Experts of a small language model.
Experts: 64 experts in each of 11 layers, 224 GELU neurons an expert, 2 picks a token, a sigmoid router.
Below are experts of layer 6 (counted from 0) of a mixture-of-experts language model. Rows are named router (the router's row for the expert), down (a neuron's output weights, with its number) and show model dimensions 128-255. Each number is 500 + 40 x the weight over its row's rms, rounded and kept within 0 to 999. Numbers have three digits each.
Before each expert's rows: a language model's description of what the expert responds to. This comes from a sample of Wikipedia text that the model never trained on.

# expert 5
Description: Commas closing a name, place or introductory phrase before a participle or relative clause, as in "Auxerre, where" and "Constitution, Congress".
router:485445507508497450560503506503588547523435539521523490469463440450503520431483453486486470463475497460464511468497463463519448504551515546571436463502485498488509512468508515500469468516558556527482536460481532493455511447453512502440472482549491605525384571510453531505513501500429502517510498425528487534369543491539499568506555422464579417495530538542544475477513482527437434539505
down0:529454468505523554550478449509542506508520506507535438477511447561543428479542492510566462492482496526557490592551520403534498477560494560547538586478455526521603461519476515539504572523522481475549470508472510442527507411478467500503578523479520429513431548453508523440506522557475482527585514498502543484516475486479519503533502526544504551498557566542493584450481543567436565477416
down1:529532495556528529521496434550487520535452508532524496520508537491549569548443499491506533501502522520454509508448408484528509526462533486489510562517572476555560516611459501456486515552553552506572529523523483514518477415493436502517505444530515561464447506469508449444459448512461494461503502553478547524471533556527449498512521525502494496497515492440519429496507511521514561492461
down2:530499420502507490484479548488522531509457527538492502516441457501509524520512504449398503428498484519488553499451490560435492474433538563475511511424485553490464421518504508500517453486507566523462520498505457448478489538569442447494545437546533509430483504553392494426450414495569448561529554446526484501519503523509522543557487517445532542451461447485481451540463522434481608408505
down3:516433450555561495527562521459560494561541539532484529461538527475389484531507509560545467522490557535485461514464480467540506527554572477535454527529461520486503498516477544499477483499529423507567510443417505558550497506485461487519458498495430495493418486457510524462466558537513486473458490586512545477427516506588511542548484499495491466555446470581490611437556551434464532471478
down4:530557530470504485467474471467478460439445480508541469514440544508495427477503524496535466529547457475547546489502500523495521524514526509499485585492486520468562429540513425530520502430531458533511477522438507506523507538531486516477534549462501505531468501541469619546490449508488474484542474477487477598479436500547427556512426425502520588422489563575571550495443469417479495546458
down5:541442542525545435516514528543530482484502494529515508464510397437469500486486460572450489568544503534562491495512533492458506521548509488450560473430571472431505547524539463426460501474497484471551505546415508499566509543463512493520476487480438523506454478481508475483558531500560448493485525423540493538438447465511478535536541547495498542468488513561480588488478460445408576574445
down6:450480454461486510474515472501475457615475493447564489586521457452419540554540555508419466523566475538466543436491511518500523447499523487465540436525576455479442540522500566531462445553464471579461489502485469502510503546491467573528500491467568566468511460516500481445468492490497522464456497533489476533511432532485506571468490482566478508497454458500571487532545552489509521441481
down7:532476562484511440564531454532497450464497520558484522412439474486516582623518501545542496476533461477465521511465469438507578470553449514537412517530502491537504528454554502451532502514445500483521514543541475554474499502523472431516480544526515527474494528547468486493510478526499505455519524488449497523554545529461509474463492477484520476478435525535552513461512509555539449543458
down8:516529477468517497457531488511536568549442552513516449503449500503517590460515550414484561555505460530504546512491522496468557507465497530570477470537476473463491586414523470486463534492536550492524478421557511464575525484468481530432544504477459429566565469477544488568503492477481516521498534526551461486535452500472513470514547533491449421493467480534535465503443457458513518432515
down9:482517538476513517518447495454468569505451529488553549545483466488542581472493545547448458506524440504521567528470506514449542520465522531501467540543496482515540552444464449474605544433552551461490456482477496512477503565455457502484533485523525579534452508484550459445496428413575504504542470514503562522485562526533535542468505526513449522527508498526484420544503516435551479546514
down10:526501523475556510453542428486566436487516566496491503503549508603451442498497459529551488398472498439529462496449510467533541550445474548382481493520496540479544476529508511474495507450466466485449483514437514471555532507508512488522437507507561461438479483430527504480576512545538477432442532518397409515515552551497523454444421478497525467511489503551511388474473504410492448470520
down11:525493460440435499469507511475413467481511465516466515485492497581555552513524498445454457493514535482490516509382523534530529434489483504512480464483462510523460505503448539562470586535476508495480458447431548517431532472512516489530430559468428429481516460520519535528489560499541411585432437429449466444547526422518492525522571454462511491491500486482495481473504531541505468471478
down12:470502494452505441481478428494579501496519581496492524490517446527445569505486439512519487484511463529483448470466457506440510461551559549466482450450504537477481486449554506522510551426481489519475476480497533503536502424504452490486480484541436499510490517483497486481478471516534497580534556534498480493563580532528526493505484481451491527497453551471485478436539533507530440535473
down13:558417494511534489578499545513543528417431506551449525493455490477463545506459568485491517506566535427496502406486497523432494502507455538466491491549462582462449509514461491496493492476527545618587527535561463518529442408464497559418460490399516487491519476598435495554481509495456561561452560476534528486466488549521467495535472497529491562468513509486509474516470527532492508446550
down14:606411530431481513492473427452543435544499552523441461535561483510525446492410548556511605494590469478456535549491453511411500458516486526453532459547415501442536512510501501470501530494510460427553423514417472514449527505484441457521435462537502514454459523489583506510495572471572495465528523465400449463485533518406534481535492462496496576457569534494470494482493402464502532496538
down15:554542490517570513470500457537520522549514473506515454459516484511449544506541460484597493493459469491467457460496554488553517515529541489512449489569504484451521520555518491434478439464555500564491574524438524495524545492507553441492514495509561561515545548488490472542525558443462493475442483589499558501439493518535474517555436505560572505446439555506475454528465611569556456501506
down16:498496473569502518515524529492547469480451430472489394483507499416529637539534542535486457525584492427559514496474547526599506513489591472535574459535459525518532482513486482420491488530428562500496512534525563473541461511564523511496584476496431529519451511473493537522460505429522497484492472480513485544556511441528544523530476526497505480492462429504546496505438547446516516464534
down17:522591497536477566481584520454453485541534448466504426457455488544468602529451499440472461523499488531526552512450507484467441528467528589513456514491501532501510573482490430563541515469474504511552532431492498492486544547547479522506503600491484508525433492471516529485474538549418507508498493470518494493434466466515488505485505442450467441453456560478406467456441480527535500538498
down18:522519589539525538502503509527405517494494487498480531556550473576412533502536478441559447510598484501442499436454519448493580484535454530605480467502533490507488409485571443588480494531547450539567514470473540505531572552471447513505546475525462406464473465572547424529534574576466465399508475481479519503505513501462515521449471483477487529542518442498525465519588504511485491483452
down19:529467481585502538501449488495551456513554468469456524434493527470548466558449597501492563521556481491542494521544460480509445575472491484563537453466525508565466421483484435509484488470477501444477532517471490616499510477513530527539536601539490478552476518428546550474496473464419516517510462482507474470468463510526550589480530482561489476480560486541469492494461532543524533512481
down20:521527498464479608576487492521536499530553462485493604570475432489475405471526458503523490465531501493505577451513472491488493488474493476514556520495527523518511465528548486476529554522576521518589464568548542502556500491594510540499455485528471497476532455531486496477466507453526445447497505470543499531532472514506531510522477516508536466550459505480478536507514517555583521533464
down21:509503517567543537572424487452495482498511456477546481520532490469501522492554462552466560499512481467551484548468550513521524440602450437492514462442577407491566500471527442479515480425491579483497467618565505481529454472525509568597468477455528517462514439488512507484487446439488437428500473470447502529511568541522466514483495452505471442450456569510512476566503478602500526526493
down22:507550523419439527451544562492524524470469454437446538478519473465514537488506562517494491564501458541405482469523474484486538504512490514508512480534480488509536574454454494545471481426472413460447606479449493477513428540554501441586520511479495478537499520522450518520391535443550528491544542514449512496499593479500529542526512449496437520466518510509501578489569543515562501461434
down23:537540582454492502452513549509446438524546548515532532486520543465536446553439467506578562537491517550517541478481568487531490457571462480506454522481475523465477509408531501384512590510495518558489443451479528550449497561497500522479582516483444523474511479469565496429559477517487526441497517500514518572570533497543509490501525566499432526577519453516478455470492502472518555464472
down24:583511462552509548483555479453523530544479462501459445470527518470521418532532482520584452559547492495534528538509441550599476481500484395516428446532454385509490525571514509524538531537464539519503522459516530548511453501539508530571512496490502449477559524453535485384525488519520453475457548428540533501516575438443529495384573476488502430486542521553552506463521545527483500501458
down25:535517482513496492497497463489523494463489464482501468487527422546468526538436547502418452513554483533496552494533521488502493430469518462502507461520460540544469563546464506560566518483532503499503513431567514470500542504498439453462475521589462517430433551491418514467456487518528496444533483527521484445477551565496563516458493468461467512481485551514530366485492468460569514517536
down26:496563483503546553406552532547520513500538501577447465446549500530517523395496535477552506538493497530492484497464524485511442484455537500536522427495496561462564450504406520545497514506516534428485464469529524561576540478512440465443474471499532493432565526467406557460517509544461535537522518524527505557585482413462488449495411512425484516461515453543497519489507461521530444546495
down27:452489467436515468488496598577476440478529478554602548504486482542454512452537524462517530516574545459532475465475453525513556474581464554403514453466424501513504505508516540495558480542495477521518496441534469548574517498560451502499463517548490551477525462509486541481575532516552509552508484517472444483508435462403439515535484443528501467469534574510469436515496531521531427502478
down28:506512467469453550545488550482474566483508520436492571499444454511512466500516506508490493479470523495575562528461509506553536435548495494468530498479491540562465523515513461467504454527489534489528488566490523546521483583533507478474511541522482486475489519570504491469474532514518606456525426486522535480527466462482518494498477505472517572476554477455455505518579544546480546493498
down29:519401559519510473424533503544434494481473532456515498503512553496434473511456534505500486509488457510545494523459587494529543535506457452504430525509499505504512501515462507529474481520510483476510544482529508445516458575464484476526535491455479463500502491544504438571515446500489509538531479504601508466520566464540483460493539594540507511514564513497526476530482408541480487452497
down30:452498543426467514470490517517579528450472431468421594441586515508515500452569492503461454394556546569505501548559490505584513544423501438498494514506526501563511468499468552482486501516550429477412525507452497554495460563536525564486583501449547487490535465468507480528469487542488475471476441422505497513530439481485462555525522514525487549475496540552520498545496503529523673512477
down31:566561491499546533461526506484549491476485450487568526492470576449487512498478466497484557527573540517466459487508518476423521455483470532513553488514561478572522479514509500510530505523531539413545573488464490477485560480456433451476478512539531580445518498522506534516494503466460491576461483555562548485502473503491444428464532595594495501477476507509476502392471470464548505482508
down32:470542447478499550435470511462472503523488559526450476504469467511465479460415419495524490435464463449457477528535450490416453545529546493528571534569532512494500519391493542476522498488499482464542458491452464486557505486565500382440510466502510445425483509493485608535580531471554560533485520513522527420530561523492466497435475575536486465482467554513569432475539608440490503554542
down33:505516537447476522528473562460501418502487472438531517455504563486481609521512556457527478529472508505553506489476503512496464564549496484477484515477486440470534547509494501495500502532430493499500509462541557447488482535509571523531575422535478448560552520552540550454510461563532480516498562530487506495557493541522553464449489504488557470512524467507468467516498467546557479518475
down34:473531533552452446477541542501519512536499573445508475539477499485528474430491439569530469510452470491499508480501455506582614551507471421476506486533432555516504495452528517569530493490514448503560448437442455424504516534557470505486471479535489534472435456394556578569580484493561499507511526484558497498443509548521525540523510631506423488540485514462492467557533507449463496515440
down35:521515481509556546532512500530488531521468534570564518475589526450521490488500544560542434525453482411433466471447497543475487548602488508437592429438463517519500550531470501528576599463475478548521508428467544567474477547506557492466565519467469515503517577472557458478445445460497536510517513480464470538447536512549472553445409503496534485457465513438573460487476582526520508508526
down36:549532499533463514482490490615501429539489525550517422423529583464503470478542581503531455578414470493508486427557496534527418612511498487536449523571523531464509500544469517509467516520545493488560478481593544445479532583451492499520516577508467491560502443434490500515511501484468492490497500543569568526546552538514488554450455504557526548514509493472512503560474539434492457507481
down37:428512595479582371544471487388516509446548496493487533469489481544503417394451534524496553453494452514473526490449447520506484492568557439567474513448512507546480536533526564500485563408499481489484559525542497484532602498515529480565475446521445475506512464426556461488537499558508496534511484459502525597517506509488459513516539443497453507512470403491516534526503452536452476414492
down38:524537548475538479442469491531492530542455479444498462404449537493487613480550497531462492478504467494530635469511481496473517502578495506521490414437463511517498542548426494511578493451527457489434513478541496425540502578527542625518535528510428524510555499485504498497452508461490507476522391436558528470562478537492411484498428466477525477485488550479585433507509463448465498502501
down39:508443460429541474508475525480499505540512456491551545525511500500380541496482516491454559459516484415523504420518495492517508533449432492505422481518523470452444470553466539532529573584576493462478450514507512502514468528577481469456514553453530459525463507506524592507524452489534514417476483503534443539527480523496501480466596535480390446525448471497502422527507459531520557463512
down40:575554529475447533542499542518510475517530572488523484523518436522571481558520583489590508466506525502540413541509496486518469554510576607509467478427519560474535483468491494475496482514551529531490496476565495444566512550470497496493460570473476500493572420505483490444456568509499509475552451480459545504532617508488557523498503489474493495511441480537471513422477534469552478588541
down41:492566517549485499506471451498553451544468537528545459452475531453521429551446446560510449515531487455450513541546505510485494456427451506548509494450502511430458505482556463487561522528521555470512495538516535526523582434498481511515499418519492534524489486447512404519406526450468485493515533529477486540531560493438482531456492443551506542542459505515478494516491530551504538468487
down42:559485449452449529529468469405468522531445582574449500533480403463436412423461527490577436503477492531527554488477537544511522481566517445568577507497472510456527487557476516491546534500513502561509541500466501508472534529451572481510562549542534600510496542501504458425434552504490492536485513416497506533480552537550479502470481515519498456520479496569457506472498576466530498475516
down43:466519468443500438533493465519485468468553482469501539491515508466511506493506556508479479540474458447461532494481507533551458499474540472483433530623498512439513456498457454522566448537488473497503489504520515554500480492463471588507479427498570487496481504564522517448490497571547446476516466454419452554497461467439507525505470538528578507494475499537532480506502498569482491547503
down44:541416487505477504494514524528495519525526596427503513493455478551501459525459526494458509528559572489459519562511430577568523513494448571460455581516525500482427511533579430563508462510510393490533518503496496464531519510442517463488448530555485452450572565540536540519483513504497534484518501508501448507478499502505543531511510446578482409605509508454473544515492500543511520499534
down45:453504492511471477523489442475515549488511442472480479449525429542507510531558490488508492438490525572435517493543511466471452515507427536523454449472544491501520469517415393487503488491439475474539502502451508581538497442461519517475555535526478556484546517436442462482514479479468512481522584528501516477588501484450525535562563525488495574524546461478534640548515492469461544517462
down46:487434428519517513439490564551497464483449522469479467487434532442482514420536491407615541468518452450535540571511496539503496510525455541551535450535528461527468479590462515483498546501463531530508547448453573584458496517490431515458533539441473521509507493490528542520485496502521527503471465500485502548415466488569503555590572500560545465567521531531533450501468510503513418460513
down47:432514573520462516528512504552508519460500529539507414495482419475493535520509508484487517521517579480528577534505502506476469533495470517496507570474485457496507522560456437502580551485517544512432491529556535446528397490547478501465465466455456488592400441490519493460515473516475418474441480551547518505490502465522582504479499414501532480521578475418455478504462484471455475519511
down48:530557499444565430575502515503476474575513522522523420476551444518462476517483538524500503473461576531529491442527483454519511530533480534517482541538498521493560545571556522548477441481505520522508524498525515480480538497474585531483540555460549540524448494475437457440484424516462441527456457489553532482496468547534515502513499550463517458500507513472418428593461521486515530554423
down49:498543441490583465523451594483550520474480497543508453536496486462464519485454494534505469516514490545486484457464413588463474498529492455503486505555547480494459517511506600570470526533500524512456562524516474432487495499470431471485527501516482457485457474520584474487499483495563451467520532519522477550524550466418458499522429442501545538516492470498457403437559548468482470545504
down50:520537503522552508477505565453557520517499562433474506467568531497480425448509440528534492562533598460534470475502518488541440466497491524538488476461594523524534496532437476411442472421456530459533494492516433484514482488440518557437448519455475521510470457492488534497610541494475479531495516488509580531572492493502596572614524524556490524602492529470513438530524511526539522528470
down51:556534457478457498435455540472509507453439561478459546484492528500547541566488486554501494546543502508543463528482427476484457496556519526467534458521522481471491506568587537474520541514590520518463489447540518453492527545507445499511451475531496568408427505500567543530469517489482544536513531433465498532465482450562455547435443413475503543499586510504515470495517604516405523528552
down52:620446486475470577479484468487451468437454525544547568512468489495452500492536487557460499473448504540520495517441535471433444479516446511538511455477520446510478493466526456485490563460413511528530502433449551496481494521561500513453489475502541594517552554554541560505490567498435479513547519482510472513542476503519497498543483543506511496436513404560597427425521488460469530483547
down53:475490471524509490469503496452518500458427414477457503516494503514473419453509493558564472504584483419515458459543503561479508475444509544466523481466508498533471493502516528552421532562504453448501507526502474536502472487486466541505514490519472465439524540496491502500576428482432483547467472435519447517392539516499503589483550441485565458468509474510592413500549449478440454452490
down54:505535428569477490504568506540542522491579525518498480529478508517504521463500498493529574504472554544530505466555445533511558524572469461530448547464505463447479567529388466537474491452488512497494490544549491532577506462528479473541484519489496504469544476565477436469534552584439526427522503491444503512538529495480496458515509491463579544488493534545484535470482469514481536462447
down55:504494453455507520418546485527422473473514516487464502578568532508502521529512476470504509473500430533517562511521470487475501460465505438475515525512508519516517501540488461486506471543442486525509530511512452521454456434543462512449464468518510470462542482470566552487537513495479428569486419536505518429463437515516403542463561450539459509476528468495444408470502440541509496523565
down56:472613497456434537444538495501490553455481516517468416487455479512504613526488547506514507507460517521439504480473513482507520504581449470547438528460543546482459544571443588511522494457507601462541506542491517447491434497540516542428421522520560492554423513539520449487446517483526516536503432541479403472537456465531486519438473527445498522557395506478433572507425489482546473482448
down57:448463451557526437498445473490440540509513529481506456481450475530432523470500517546484483539498471485491530490478473495446541483499565491435506469446558537438457506506448481497491526449465539567456546489441538413501499531440545413503502517496501482534495524507462523570448492508552497541473545557488475472508481395434526502468436518469445413467493519412457520478509482510460445482520
down58:502567469482513525519498475529461540548530523481525479524512500520482526494510479473472518567561529522477466497483495424509598559525417530487523481474511496497450455525491458451549554472564538485510593502562528496421568480533515496444533467551533512446478529491478427507495498469487472544481540450540516548549567494502487541568501531492461522513503404573500480433517525526482505509480
down59:514548467460501449513507497568480538471469465528447503520530505555450416522531536477515484531511464477453458584507487459423467543475537594517508459496477521545474518561551422504489529477487509515511459487475462551553466517550524463531411492532437541575482468522554522480551536542444512429469497411538346479495518515526504573551452519457520503517495529479528536476533459491521489513495
down60:500507516498528512387459442487504481555505469546525481533476540452478490616558504537523483447498522521505513439445502539466507476510565530445491576465500433489471510493498530525531486519481530493472430531562475506472484452473494431543545508498476547523477448433440531541524518512506449455547565456578513523457540588594480457489477499488555472463483553497478532485543540498569454575501
down61:487513473482497474447480468535511460532540517492479476498555532548560549528470491475468403495410567564490506536460528580498471527494476605477572460476562526515488518483545505558517530495439531541503613453473502485452534409500483527516438424542498533590559541492493545486528521513479504521511502452525500492527406427517458580530435460475507509454491527482505430479497437429507474511517
down62:555511473558505538510467499534516542505470495535496453576533543478488475520510499523524546450524436466487452464435557490451461512529595556492534506459481510435467506514478551548500468542529499445491533508503523559566576497483523478500549487516394545489519463512462554520456536547495434490542520520500485471572470502546400505544502451550503471477426482455546424548563469479469483475463
down63:463522530514517463527519462480468507507469521499551463525490533513528633542496517505522469519478408431444470458492560525550428479484474447511504526480521513540466503558517531553506444520488521430477531465480496488542534435517552545481492538510452423473568486508536528481522553512499545500511427533529455519531472479476443480507514486422524418436503514592518515463501445485467553507502
down64:427534487479474498558485568592471514514562480441506490539513481479478496527485476498511507496533451522470458576484420493511451486552545528476521466492485514607504553560557477539492541480481500540506491473484585507539474564523549433509516483442465466556515493495467468557494506424484518522530501503520506470569584450472564538461524451463523544512572512524450415445479491532508505510510
down65:471543493444505518483497476542582442515509571515554519514456492565541537476594496499456531521506503470552457462454471478511539432561529484494502487444485465456536409496444451508422510483615565415493482455572531519523502480542501478490518487538454427479551478427583459492498576515432540443536481531518534508562501499481443525518460486489533482451546423521492392492493411521484546548503
down66:547453427528427533533430443496443450546538442469454516493439484508512489442523470496538540495460443512483446458516467572509464460476512471514543475492573459530437498493498502555579498515537510502504510471528523523441534491517524475481544500461488454544476484507524464562498497541535454506395524494475409470485465519469406428369446484485486504502546502441524429534498521521483493547508
down67:475504585500461450496459580452519569494427435428521497530501477576473508576496459462448467522499522476571461503578496491575421584481484513494508496443588517550494481483510428496473518524486508547521506519418480493574577539495506470452505538552508495449505449429533516418525497477537481540448427432450512478491456453493473514429525500524493462539482568558520422430575484524517495524487
down68:477513515427485492544537488473522463448452513465484461568495518503495527555460449568451494511485414577569484508440530479486568507538542530432489525517510533489452505476470526492575460453448509502499455443559504500452486537519555520468447527453562464515451424497540491477568500495479574507507478541526550405504529446503514514521503507462449496472521474475513501487494465587459440434477
down69:490511484536463559481473421450516506477542419581466481529531527478504512529576448466496522489453539510476564520507542520493467523519507558496476574509492463384485499511436481519476468465477501560498528566581505479449535493518470562522560553457482584541520408544450455558479486484527455500489541499463476498583488533558493546537487416471523516565517379461470459582486544490475471508499
down70:538426496497498491531485467501470514516481471550529545470544517478461526515530478538496518514529469493480512490455492460537502489579497439511452490518480581469484563500444506483437483559537459568487533487467502575554446485527524512480474509539471543563521465544467447564571510452512524495510484536431461522474522498460571449503529523482494499503476527523558560553500456428454432476489
down71:504549473494568459467486534543544555489504577539436473600543486587570541481531459483484568528484510496485442505502555467443527374461489510563527536524473410493492514562529499462488515500494503514559530487465504548442493422531508480529461478505449474470551511538509461535501489507548519476615553504492491538532526494404529429444531496465435506532443470487508412486510508522436485522491
down72:516490534539473531428460528494499492491459541447521545447475426441504480482468541438470495509491526511527548518516501469487526474533518506557497516463493507434511605536484500528564464536580554568498466504497535505513442464439554516512468477519517557380399530495527374511526490554490549486501438530507560503510503497564500477466487493484539571515547493496573374547492533505442552498492
down73:551444564443496446533484558486444516518490508571432503529501500480529495493516476508584462406497476512509521514505435433559458464469520536418515510477514570490467535434571465465507456546518516608453418417493485535489516522457564535492475462450576409523519445510471533443446526502452469503492491512430553467512520482528536436504464488463477455564513505541514570489496468492551436544503
down74:479482447513489549504503484507459549534458501545498480509556500590501517549540589524467516469456548447548488514458527487501510477541474514450484508529533557487458487498487490459523475495576505398551534462473423540542449541534579483544450510519523487572482458564510465510551466498461516508486416538511525490487556466582507519455469532469491459568447533548535632472488569450595402533506
down75:555533500555537520494532501464502482489552479463517459454479518441540495482409510511525477480568514485532545548552498510488598503607581520533509524467469512465542572502396465487466528550470509427504473533488483474563517548479555475566584453444403497510443481552557419504524474496524534490526546505574519469513517589510533475543510564529541458567508573460511381530456568507486451475553
down76:481524551478557499541561496577548482473528461569452518526468521515486550424543484421511521467466538523477470503500429482496474511568565421507514420481467520524503523507487532528450511528558483559447422508538463484457444575500464533439490460477518534514579483507494525475508474443449509494491475525510546499508472501453508479522497490513468458552497491504530445529552471524552459435519
down77:507517422491414511415551577469491482471443519521525517458469503496514480502427494513487433516490479469500497508528456519526451511456481499503469533580498525525513444489472461452463474478577440526533495558528569460536463535496489544475490462507551489515509550447429473480490476512489531564532517533489480499520502611486515518522535486497488507500483405515473588452478471540462475453525
down78:532470450611512472412503480481475494519357485495472541514553543480473442501484492524587461444518564480542597485453452482525535564511465474512427620452549431498508533519499540533475488461486491559471534496480545513502584488489558461514424495449552509491454492446501432557517397473516446523530527520499478490512516530552500483545396508490476525450505506511479479483530478501524431496478
down79:474542511490448499501490461476483463474448442549507515459433571520452517515498587460499468467518516516518454560487527480527485536455481483443583456436535564574540466461465493544523523504537482473515446545468469457498563487512512518477469520568489458519529497480480461435476461527498503453459574501431529469548517516484494527459459483465471459550447557543481468541504476554524453591498
down80:494507498435522486526519464495507465465492489485523568512503481559472496427544463511508522497539543457542565536564485440470443445473479434465465453530496519586452516461542584485538497542524460535482541425503509482489479425493581479546495547486466475507442558529553534556482473516434543471434492520466488509544500535502508550508523543488494517419545575467495522585573486504472584460517
down81:503525499502484535525482442512443436476519520464543564554477502577468445535512420470488582531523529524440466476464487543528446559478486432467448499502438515473489490512495425524460471488567581457447566444456502530478572490497488477464481500478526457438568446558503519552429440498564544540495443492482576519464420507506527510556562467531477452495519517556480622559565475512541512533531
down82:447541499497519558482461439478527493534494492527530502479538544482501466540497516488503452458490483481478505509514472534566431505455539546454515555536493468540451565527529546569411425470432500476464509478447512589467546492495488453447487561521498456508543401471474482459535509504495465510503465390414457520445478503500515451503497523531499469483541532419469425531507491498485555419488
down83:520522604539547528541487472558534540559504470496479503501494488502464605472453582441503531448511536425579492487535537562494441504481564502482489491539544459525562495462488520521458565578497502512396536433558497546530495482492512515514456488453527425437458478497474507560499510436457506603536546563534508541434544503430480534511452505486499475546512430508505492517419507503508433490521
down84:503539537532458479448507465517472480485493556465485506536582487539462505496373446448452542504587450504527475496442496474487490522516550480469485495476509476564515548499576467527460479511570445482480556535480405464472465520530480536515551543501459528447507501586555516497541483477517461525558539480516416493493459569504471440482557513502494516553527481487404422561501484475464522410492
down85:458472479516464525451503495516516554440542513493480522492495511515478398522543494501476532509514518430433515521533450487586531467495535485448440547506504449477571476553550484536502516473436494515510513539437500492552513508570519551547522522470445446468428452529475554472500511491457531505532539544446464506469499517497539404459489482513542540457516503530528426504562546492518449518499
down86:515496512476495467545528547515549474497439506443506523530480521473434491461466475526495562502540536491501459573493536539526519559458415606532563504511534537571544570486443510474577466448519459560548503522585465520474444391465515540559554502540557473505608513524491462527518535522459470506429432538489518482479557463499532507471452499465553466581535540481467509514511467481582517517468
down87:427490494515500601473494495528588573496559523486569515504458505483454485523548505486474469553505541452455468467454529477441546473499423473531512509475506547448491496456571451541494543503510485468489550543454483516494474536510488531624487530471439495524590447436479466535503498498505539514480508544498468510540452514430464506575458487503527509490431391469450518533562565467482458469484
down88:491510492464548476482556537488514464469511544487491472483521451509472524515481530495506523505469455458516499506543488498481550506504496453397499521489451489501563525445446482485445465510498489541513508578456469454478502504465438539519512502506527485587479552474526546553459527475554527544450493448471431445427512484531499467490500463527507486442462542418487423461480530498548560547553
down89:457489530534447536554536546430451484522491528528524503505453524519501513544560517476476480524467473519449500428460468500533538518571524491531469472503471507565507526570480543526433521529528460556507508561493476493520431486507496455543511551514450557440542480515520430490481507512469480473468429468455526471491547510563400468552503536443577449481537559502467523490488525509500492523528
down90:542535476480544586535584529552499532461560506556486478556541535524424474479557476484514495553466544474450519495490476495553510511499474437432490502503541506527540502595544483523473526550427587509521435530453478535479504467520486424491488550504506507455586535431482526478544488544500427508506497572435436421528457472486496467531492575509489479571440506495488573496512533567508562467530
down91:521479525498519494442454509477439493518490527558485529539544537505540394493457544546520425522562483497509495465488512513502477497644494580482490485503495511518491539477508475539490561556508411453504524542481486593504525505481487549504476497482471536488483442411485511524476489493395483483444566458567524506475548535545419472672524549518501532428453529508461463553518496505483505530571
down92:458528453463491502509549495448451480492486433508540542504513497555520512510553481488524514494539497544515560533417572547560514470525490475520475507532527432470567599420462563498434526489442485520524479533494487455395465558522530507454558464510468555501516504558466503454452465487595427503530504503535508467527522471491534540578518487440446481521441550487541590447474444508496499507432
down93:539485512492501517523422538535466557578450507509510530454463512432547516473499457556488458452490608494450475445519485524501430507467566518509476507512502497526494386543509426420484518553474503499477475534520526373498501471479447422517491472525498524545473522589535423544457523494560465599559476475553571468423449465500517409549524549538518522571502437430511494393520467544514472454520
down94:477582470554531484387464632519519478429434493503521466483505545473471537488504471537487479458504445481455432483486541500544473522537456474520450602503484486577482530473478470509474559464450501557514472517444489543423542509526497464432562475527514462512484459495513510524541518424510476510465494544497538449471462500452467510481538499495551471577496481513540565447573477465515520445544
down95:476504522553527485541412562553496497445546522486520464484469535566541562537478474432541490495534479498534602438542529497479439504562518507533451532504532493524521488439479468495568474472484522506511540523521460457455489477472547523477469554430487448503522525566517483567564424474569548446511451569496425464592478454518433523531456451538419612505552498448462595501528546486487537514480
down96:512460502497505509495527522489486495527475432555454532511419490456413442589489482471474416530488507502493511488544490483528461441506505538424473410484460523516435560480474522490548427553470521589538508534443538487552465500521483560503505457568505511432502488446409491525489457507549422509499500529516510542507530506545472541525461426526478496516535470489531463518530527481511473526474
down97:474460434592467541523543558528472474511579518472590604535465495530512448491484515426400511536505474549473572543496436510446546446494513409461524518539535485486547446499483566538446503481540536505497492515464532534560504531490508437531486403491511441569541535440531526494457475508548520540453505531523496460525439534476467558558535539549541493560533546488510458493556459462503464473554
down98:549532491551438458445577514562564452553510455553511494455495508496499502484481449498494475476488534443476445497471530560535508483417425439586563506542500525469540549469560588490561425415492491427429527493508529471475512481443537474512560543459461549471473475546497481578450525481468504545472497556529580446509462505561521514508540459545487508521570545495518486499497422516577498484543
down99:550538446518474477537535512531440429512582489546507399517439518519445526512504460545502467502458407470516563479447468515460504549445530503435488479508574555454398500515466475417458489454465493481563516517500490501457548522539476496502521547476526467538507538510500506495474515533513527469462438448487505537486545499445474515563462542499501515560513481491536434463531487552555453510494
down100:517485544466428543537443503509498489523454488460536545504530494500468493370449433551589456515551474520535617504539527415489467471525488492480485582512489423405573473489444490577474523511586508538464510485522486515559419512415539452446436530460545504453530457389486504449531523530439545493482477503530536503512483454499479549454572592432498534477551455529482588524454562563525450541509
down101:520627515537518473521467458489520526436523411513463461441485479507449522494484488427492530445556479576463450534501544450488499516451522537531488424562533540536513441438530484495457463515436467475432589487510496484417430544525603481490558511463493524533436518482486541427493561504515448489473524435555567511466506467571478499511496507500521435488492554456521559448485497385487528498560
down102:546464424458447434543475538547457508501456555505446503499508393448457456481501516495513522405518521593494538428536478568522494446526491463491554513543468462560549506517520537480465502466461518455546520536516523494524441466504502569596512476539481505535485470525488495523501520552520536517492452562541501539528538473477571425479611566469478479517540439511556628503476474486547555506460
down103:543496513435477489441511521470505531531528451442531439515488482537518544530491541415418498491554498422437545537509479528526528472467501485492513482553542539518517430508501513454565456511467484513464515537402553526528600561600453494534463544516458456517473443458462507519439487522495501418455453473479516517396526525482448479525498544489567489495454546444470455539516476547421559502505
down104:507493511519561538504526504561493441479533461433426488509458520520487540494566550488527516497484537607447466472497555463530504508508469493502521485506571479521529469474479477423524463573473365454468549465477437466490560479399550501499491507464497540479510438402478468487470547480467487489495445523539519524529483518510443470521527542462474437477486487459529483461551472455445493554529
down105:522502516531518517519558540500505495507499527515559499514518554552598525538483488441491538440529509538536502549504481529484547552450515439557481446569460580492469521493540566514470521520566497440517488494529474411537574467503458528481525526469516538451442599525549611496519584501554507511533474493436502578481536409437563481536501453524489535530520501556560546485465438533505552486529
down106:473427531493523463466456498513516482500538551441519496528503468506592482497489495555517556518467500472441490548450546504481560468508538466521519527484529507439528482445596538598446531539479511550508508501492470511496498485451549497452549515512492472523502457557472558575467526500460464507508483478548517591544492523490489476522537474547565474435557477458510513511463430521499511546509
down107:469515461540484491486502487537481493520564480523594525521457467565502402467525493502545516444515479481467464462540470427558487498540439542446519563478507506448486477446493480493538460519524507536503537512475566505470528479554516546571553499517506542463485509487465512516487502533520539510477507564429511448465503469469483523512470506534525496464498494500514512569522541490449563482512